Experts of a small language model.
Size: vocabulary 16384, 23.7M parameters.
Experts: 32 experts in each of 8 layers, 3 picks a token, a sigmoid router.
Training: a variant of SOAP for the experts, 915M tokens, 6220 steps.
Below are experts of layer 4 (counted from 0) of a mixture-of-experts language model. Rows are named router (the router's row for the expert), gate (a neuron's input weights, with its number), up (a neuron's input weights, with its number) and show model dimensions 96-143. Each number is 500 + 40 x the weight over its row's rms, rounded and kept within 0 to 999. Numbers have three digits each.
After each expert's rows: a language model's description of what the expert responds to. This comes from a sample of Wikipedia text that the model never trained on.

# expert 14
router:497549536524451553484454507486491528520504531557509420505515519544505462532505501558506514520473491450463503509551454554569491436499499563403505
gate0:487471528493506529446523515545529510482473432591458581544444519522479526473533535544480504454484477477497558490481507548469501436476477506523539
up0:429526428467523504562494533513478547497478524477544525489525515507512525561491516578531478511478416534557485456546526553532451502475480558426518
gate1:468483548488509433430445532513538572481523447449512487476468467446479483580518489462559448437555531526473461474562496541520480587467494437388497
up1:462564534492489512468454544559551550514484558465486563497461445582428498475530460522509480462513541562466508461559517437509541569520593472481474
gate2:426469445518505423489475487455492507480478519457558585535520537459562533513419536476479439500559528509479471506572510505521421561551493514487487
up2:439505402489444471490441503452531536509510530435530552494496528521564530531552502445432485502506486540533434462537523460561462539445477465542503
gate3:471510541432517473491511542383458508476506574502438472456579494477455470476456457477533500507466455462500557506487514588493577475467472516525467
up3:544539473486466445453484531501493488486502525551463488452496384472536525497476424488547557507493499550464482534513476555472478543448372500524496
Words after the or a, usually country, nationality and place names or common nouns, e.g. York, British, American, local, south.

# expert 21
router:487491478509459518461492526554464456434427552505500510495441470412474491545510553518518485527485493393498444462598557512468440515479474493483573
gate0:522557453485475503503478481552469485427481459554571526378569447523462516521547558547483454510515503471500472445488460542486485531590477470502532
up0:458506483498528526573519487496489465489498433585469517567557448455468533505511530550457427518492506485540478495473515431497487473582485499468537
gate1:510489458453556536591571448557483481496447522516493498539505523475502519433511529484428539515509535417528466540486476549485502495498481497531443
up1:532494491503473501499512405543565559464507439544510533459497546519543525506471497539488565470542527494498398511504478542519445515534475504542529
gate2:514553515508554543529498516546506450562529481436523508554473530489504444571553486478518451465549381440536530418458418435431479518529422535557503
up2:508572560473491461552543498596502569494507516495475562483534526526536515543534503448501575594449504459571518554490501501523593521493424553460562
gate3:435535530506485553459528555451460468550517529488499578494581499528543466538553520455476486505454497456458485524544454462506540496430529533536474
up3:469510503450447439462439496448521579530508551535552531502509475492540530513466556525522533449524502493511549453508469483497442458537504471543472
Prepositions following a noun or participle, above all of, in, to, by, for, with, as in Most of, School of.

# expert 0
router:466534439527435482467516519427520498623483569520548527427412431496556472545494549522489521528533568385478509465547487516474476567463483428555501
gate0:508546482470417516494545526543541564520498464534537524533450455539442500407497446485504485489533588453459504533528552477515490523500465500519464
up0:501514535487552560461478489569615531550492546425599520505505532537471516488467441552454516524487589474519559482504490484518450494473472539520474
gate1:510458519524519494462499456493510548575461549553529532505494414516464469421464475552480546533453573488540521448525483480472504522458500502521556
up1:549570510499503482501506494492487587483462501417524520452414577443441460471496564460480614548503498567484464489527472538514511485462519503489506
gate2:522467434481426515453491605506480497534467646517486507551523525511490562463457552499460487493544518445482502495475457506488542500466460487528487
up2:470541505490488524398468570552363475550478596476522539567481551509449537497427519555466504481480523472516496431462495482530472527494465572504487
gate3:591495421475570482563505512501545438553443527460560462511533503484487590545464505473496507422483490486511526464493471465463527501527482501531480
up3:574460505483518461548525506500509452456428591441565519514556517548548530524538504466427537414416513487472501516498497529489502444507499522512490
Clause and list joiners in running prose, mainly and, commas, or, but, plus relative who and which.

# expert 20
router:421489516491502501482523558501548496539481514475543537540402458528535535491579586521487491620559575505432439506550484531499498535459548450563478
gate0:472464488481517478547478514545537481554546572534419512473461530495496487461442432564474484482461509478519473532425577525508531412526527480515535
up0:509488523522528542522527496549538535505518575536453496495383506550527493431451436611488499482490501426541453460393531516476523496494473437494507
gate1:506466415511468594516519499537533459497565490464490485481516479485574520574541584514477500485402513547513559560521539544535493455446512575472544
up1:532538470488486468463474518556501506480552483523508442520520529547544498501482534505470536467443425516452515550488522555466530473441491516501537
gate2:508564477470466549488454477569565442447436494560430534462444452550464442513516506541490540537527477457545446458493499492511526499450454459516540
up2:550516513508521502504538437510471477457497495547441477484534523506485542490562508520507491541499404461536477520521500460501542516490433501520535
gate3:501546530430482474513482520471508453512460462503508528406460451444512497528461498492516499489487542482486474523467417528541591534409494450484485
up3:494481507461472509526547587459536525441436402540449528565489484472538457469592456475467550543542514510540490443437536586514475474544508452492471
Commas, periods and line breaks ending clauses or list entries, especially after dates and years, plus but and However.

# expert 4
router:529546548528462473480485471426493505578515571529532475524462480500488567539516559448488495539497489465510485450512569529475581448475521505514523
gate0:508461497509456452455446478495497463555439499498488504498539500399472527498501518506474514635548524503506495528534515515508502476545454550499518
up0:560499531463497505530448523440406458470412519490482456499572462415467542519482582484480461587502529507480462477510522535511510504514501561459531
gate1:531597415548465463437449455507516470536442403489493532509542515538463469517518549465537561486585541516533485477522497561507511495502516443517520
up1:497526470523534559454505542521502514489416511535530506500532550491499503545543584435492596441521547553575520480534510576512518473423498544476470
gate2:504455456508508458499458513456485494492480472544452431443535495508497507457492543506476464553446550530563482462542522550460536491459518514481525
up2:461455507442516546530454503426474497473505508522433476518418508484474492525541507501512505526468512491532557513571525562481534427505560493486459
gate3:507439518577492503395534455499433516519452532487480520473498527464517463526518575523447497519490550478452563474529516502524553506449559507444527
up3:476527515539581555502507583485447511435516566548437462485474509551418547475534514523477465525558521506472458508491543552504483545429508516521500
Closing quotation marks and parentheses after titles, the article "the/The", and odd pieces in tables or transliterations, such as Monoph-th-ongs.

# expert 19
router:535556529557485541499492518520436530526389505571483479492480526420491524525517432550468513519533517470490518470542451535553551550468529523515496
gate0:475458482557471439441420526542459487470555542510536436436516442440496488456581511479530516539493585531457441495529520462556439536475533463492442
up0:476549436486490518471484553538533528525548519484552514452528525457449488527479518457547537588505553488511462484520465451509481483486456480485434
gate1:463502499512471455548523444605513488470527538472448449536448484513442513456486505496545488515480527448527461551491487554481487565500515464436561
up1:449480495521522481485537411452505470461504542449486497492533415531491441422491498486563451530512459479492502541483473537520449448527489441461536
gate2:516495450521510468566600467500481462530515446527589471460520509504526518544424506425516507424474520495461494523522565447575483500483486555598504
up2:514462403593499446495566516510534467472534458481450418495415481517460545484536490409510501490579460541541496546503557525566470500509486575490509
gate3:515575476555510479517595571474527515482484464556429527501559533451603502479447532479477467403525514515497496568528474481451523479456439458536500
up3:523509509565508464484528532506487488500422549426461513493537538454505490399635547548473502511550499482503504567525427486428516505508449470488459
Forms of "be" such as was, is, been, and single lowercase first letters starting a word, such as c-otton, b-ucolic, l-ynch.

# expert 10
router:483584531519525546551507516531518456481521495474525472447417444483472453423476530496461484533540540464533495491483568528590448478496500530540563
gate0:488512560586479508423493487440479486451530550474446422499543481532489537464499514432452507477498519524541410491546508483495549523477561511481467
up0:423541561538436496494534455506464496500434533476520485481468483535489495566531497489502479510619529473523407548531434509481527529461571524508503
gate1:491498484468477528557484530546516473538540591540472497470431541497549509473473520522501471533576529454504422486526449511495452439489435518500556
up1:506577502546461547504532547566544495551448567417461465495444509460453532500577482514466475492524512530475511526518506575479538546526515448480619
gate2:508525479531477475543481518473586502490541483505501545550536504515517519552472468529462603508514545478546527438522557482495531494512469509509480
up2:562562481513487524559416571499526481495556498457488504577584479445449502546532470523442482517553478478493482449516503481514497416485470506535495
gate3:466539419428540491439446519558513558425605461503448493522557505543570432440473497511485443528541502462517560494505498520538478455430461474447450
up3:477532460552397514458516501481574445472543543494524494508478495550498478511476444475449423560478503453487510504498467519475492567418430504454502
Second or later words of organization, event and place names, such as United States, National Football League, World Championships, Trinity Lutheran School.

# expert 17
router:493501492465508496510461518505509533444516470509476500514502382457545465487537535483498486530516465437492490510519545470413457486448482480500555
gate0:510516516535376520536492481525475532542489476485522474519532549506486505526498479457532419445508542467534522474512474410486513461508539503460435
up0:469471541516427525517511565448522541473448483500503563567536546535514583436553505513522508532566413514493533489541506498543452450414504495415505
gate1:506473503526502500496416510478590477546455448470375514492481480548478481423507566447479458461496431506479523497481501576507544574508534529479488
up1:558485534498465506489480505495543526498470461440434517491524508554460573460521466469489545463518455494491443443534499474497505570476493538545497
gate2:519491509563492547528524586464529540529474487530496496473488536524457512581467539500544496524522568522459516578533497554553486482477498566536457
up2:467488511486441428506378482522572448464539475511505433578538511493494470556533466460542546534449491444454482422528453459512498452461531434549476
gate3:458365486567500490516590541472504441498486487549434472449518506502516444440482419481523475475571531438440475522538486525457528560453524473490443
up3:542423506558558534506555526482499531507437550475455504494489505476512575512470474517488477537405533440460571523538540528491485525558497495561429
Final word pieces of foreign surnames and place names, e.g. -ina, -ton, -ville, -ford, as in Gotha, Poincaré.

# expert 8
router:408494459531509402494483500559412447460487494516479526509449531510543482509487512458509475529476495485507484460489448579494518455507573475487570
gate0:509517476537451558461540572539466549540491481554418548549520495466529571494476454486487518486489588547477482532522510512482495507431491563448529
up0:506537430540418542448498552545460553610534516515462478514547491532521541456474489481446551503502597545514507497486519445513554507453545520468523
gate1:483505444544422492473537553492539485502516562456557525582502539499469442526542527500510552484485510445552447434489499473440501529515517520526526
up1:494522438520478550499553576519431488518548514458532517508522520471494470549550473572478567480490465435487495455500504473445506495521534503512439
gate2:489560520458548561485393501473466597471420497463469493484480546519520455546545517522528541468440508520501523495518515526458571485473465472441456
up2:472478482534533481446522478576481503464493515503470492472491493541566538507482431541559477400532493472459519498534506529598469426511511506474468
gate3:492508457475502573501492495488444482463524527507473482493557436536515452472505577467543497576477443464512461544422548527504515469498506437538489
up3:473455477488461502425506466538526495568495483551577518517555409466519498417525499482507492519555467524512448464469494511419557499465473471507486
Function words in running prose such as a, the, that, his, it, which, mostly after a verb or preposition in narrative text.

# expert 13
router:524530516504506502385483461411443508552510478490504457542489580465507609456538484542515474524508496529522570471516525569532475438458492570477492
gate0:579474550474503537536464502438479485605492570531510548587510535487489519527505478495535504522502530584585486518506566504518538532547544515463511
up0:564461519463527521458479542512503417549515527534515479511423453405523497561474461488528501482441485458527509510543496521460512498566548517504457
gate1:430486476500523478513513521439501495521524469468483526480517434521537532511444496570549433534510506476515430547523548552508501549504452577474534
up1:529535400493484463545490506471468535511498471458592528457469452492522577454437503542507463494452463501477483532549520453513531571436489569476499
gate2:501450597495527510541488520542444470534429553430502433489489538473541499531599469461593519546582577469515524495545527498513495436527543446425517
up2:503539448564472510538481504518497526455496528459571510437473485469502543479522512507513404530503530586541577549551459502534478582545478462509490
gate3:488472538509549536437442547490515563527558449441507469454513503521524500519546468435459515558476482544476505500473413456503559469470538539523446
up3:465461542557509567399449462514542545478597473514476443460493487475494502480506521508498516484499445503479468538501435519553495496483471437422442
Common adjectives and prefix-like pieces starting a lowercase word after "a" or "the", such as new, high, per-ipherals, top-ography, flat-worm.

# expert 15
router:473501425539491543492552513421526494527522582533450462547532532458510543450545496525453455524522551486548526444465469517477451470482491520463494
gate0:520571530476456500541446488415593467496541516511475403520487512498512505524534520503484499478458481515443412549493437531483570441564451566457550
up0:415483475468470496515471463507501463510495460473516490484522533502460521510489495507463518535583519478557511525517485508464564455526478583521557
gate1:473473499532477476537572524442515393492544489428487451565530533434477495484543423476454433502507483541452438591505510457563485517466546469498476
up1:509497497555501474493530479479508489512497521501540485569467549539561552490558550519436456484513569545498494560508415560492470455490472545443487
gate2:490471523549547492506445534530448478475505503599495478505511523544442470486467492527394434451480521505479514489466457562450532536510492497515433
up2:515580512508508538482444528559484495567529513577488508463538541511490528434568477495452484498528579524457481470475419544487471457487425511492543
gate3:533466472503495529486489525516497536425418545464525492508554518532524527530543409443511492560550524498506503487449418551496539488523524552535527
up3:491519531500568524530483486594500524472493462482561482511508531535506522478536479482528506526486544459476401507485487559473507457516562477509554
The, a, its, their and his after prepositions in prose, plus table pipes and section-heading markers at line starts.

# expert 23
router:518540483487453479466529563458511413528516507575513512553510553511527545475542523490493470503510549504488498454531495514475517436549458430527500
gate0:549428534431500489470429471449546461494546464533471531562491558539526502509490550453565455455521489473468509478520456523533483515577468397506590
up0:469506467470506498511428506487445463476567427477483518571501521459511533450511528515571585538448469479489500552488527496573569542506425464530546
gate1:518521449521433563435553522490538520577476460494555467456552495528509552517447483459480580528544483542491487447521507428489514512493442401509583
up1:493459462538513519504553514515486488505476469502565513492468478455528490476507504449504426522508492539522487451471489488506519466444459473464495
gate2:473505510546529439458478462505500431508479504504520527514556541407528523512590458502560508538443559490481547464512452490506477521479522463505464
up2:523517499502446484529515552465485485448456558535533459488498510508531558462456527513442561431521503486475537438442461438466491583491534500412491
gate3:511558518486541530522493456512500470447562524584474518471473471486537489536504502480539455412557488474516432502478441420491548461512500506496509
up3:476495494471543501456484489519589480487559509504459501462518502524492454591472495555538445459570474524494471525457459453418571561518534516455460
Single letters or short pieces inside foreign names and technical terms, e.g. Del-g-ado, Byd-g-oszcz, Atg18p.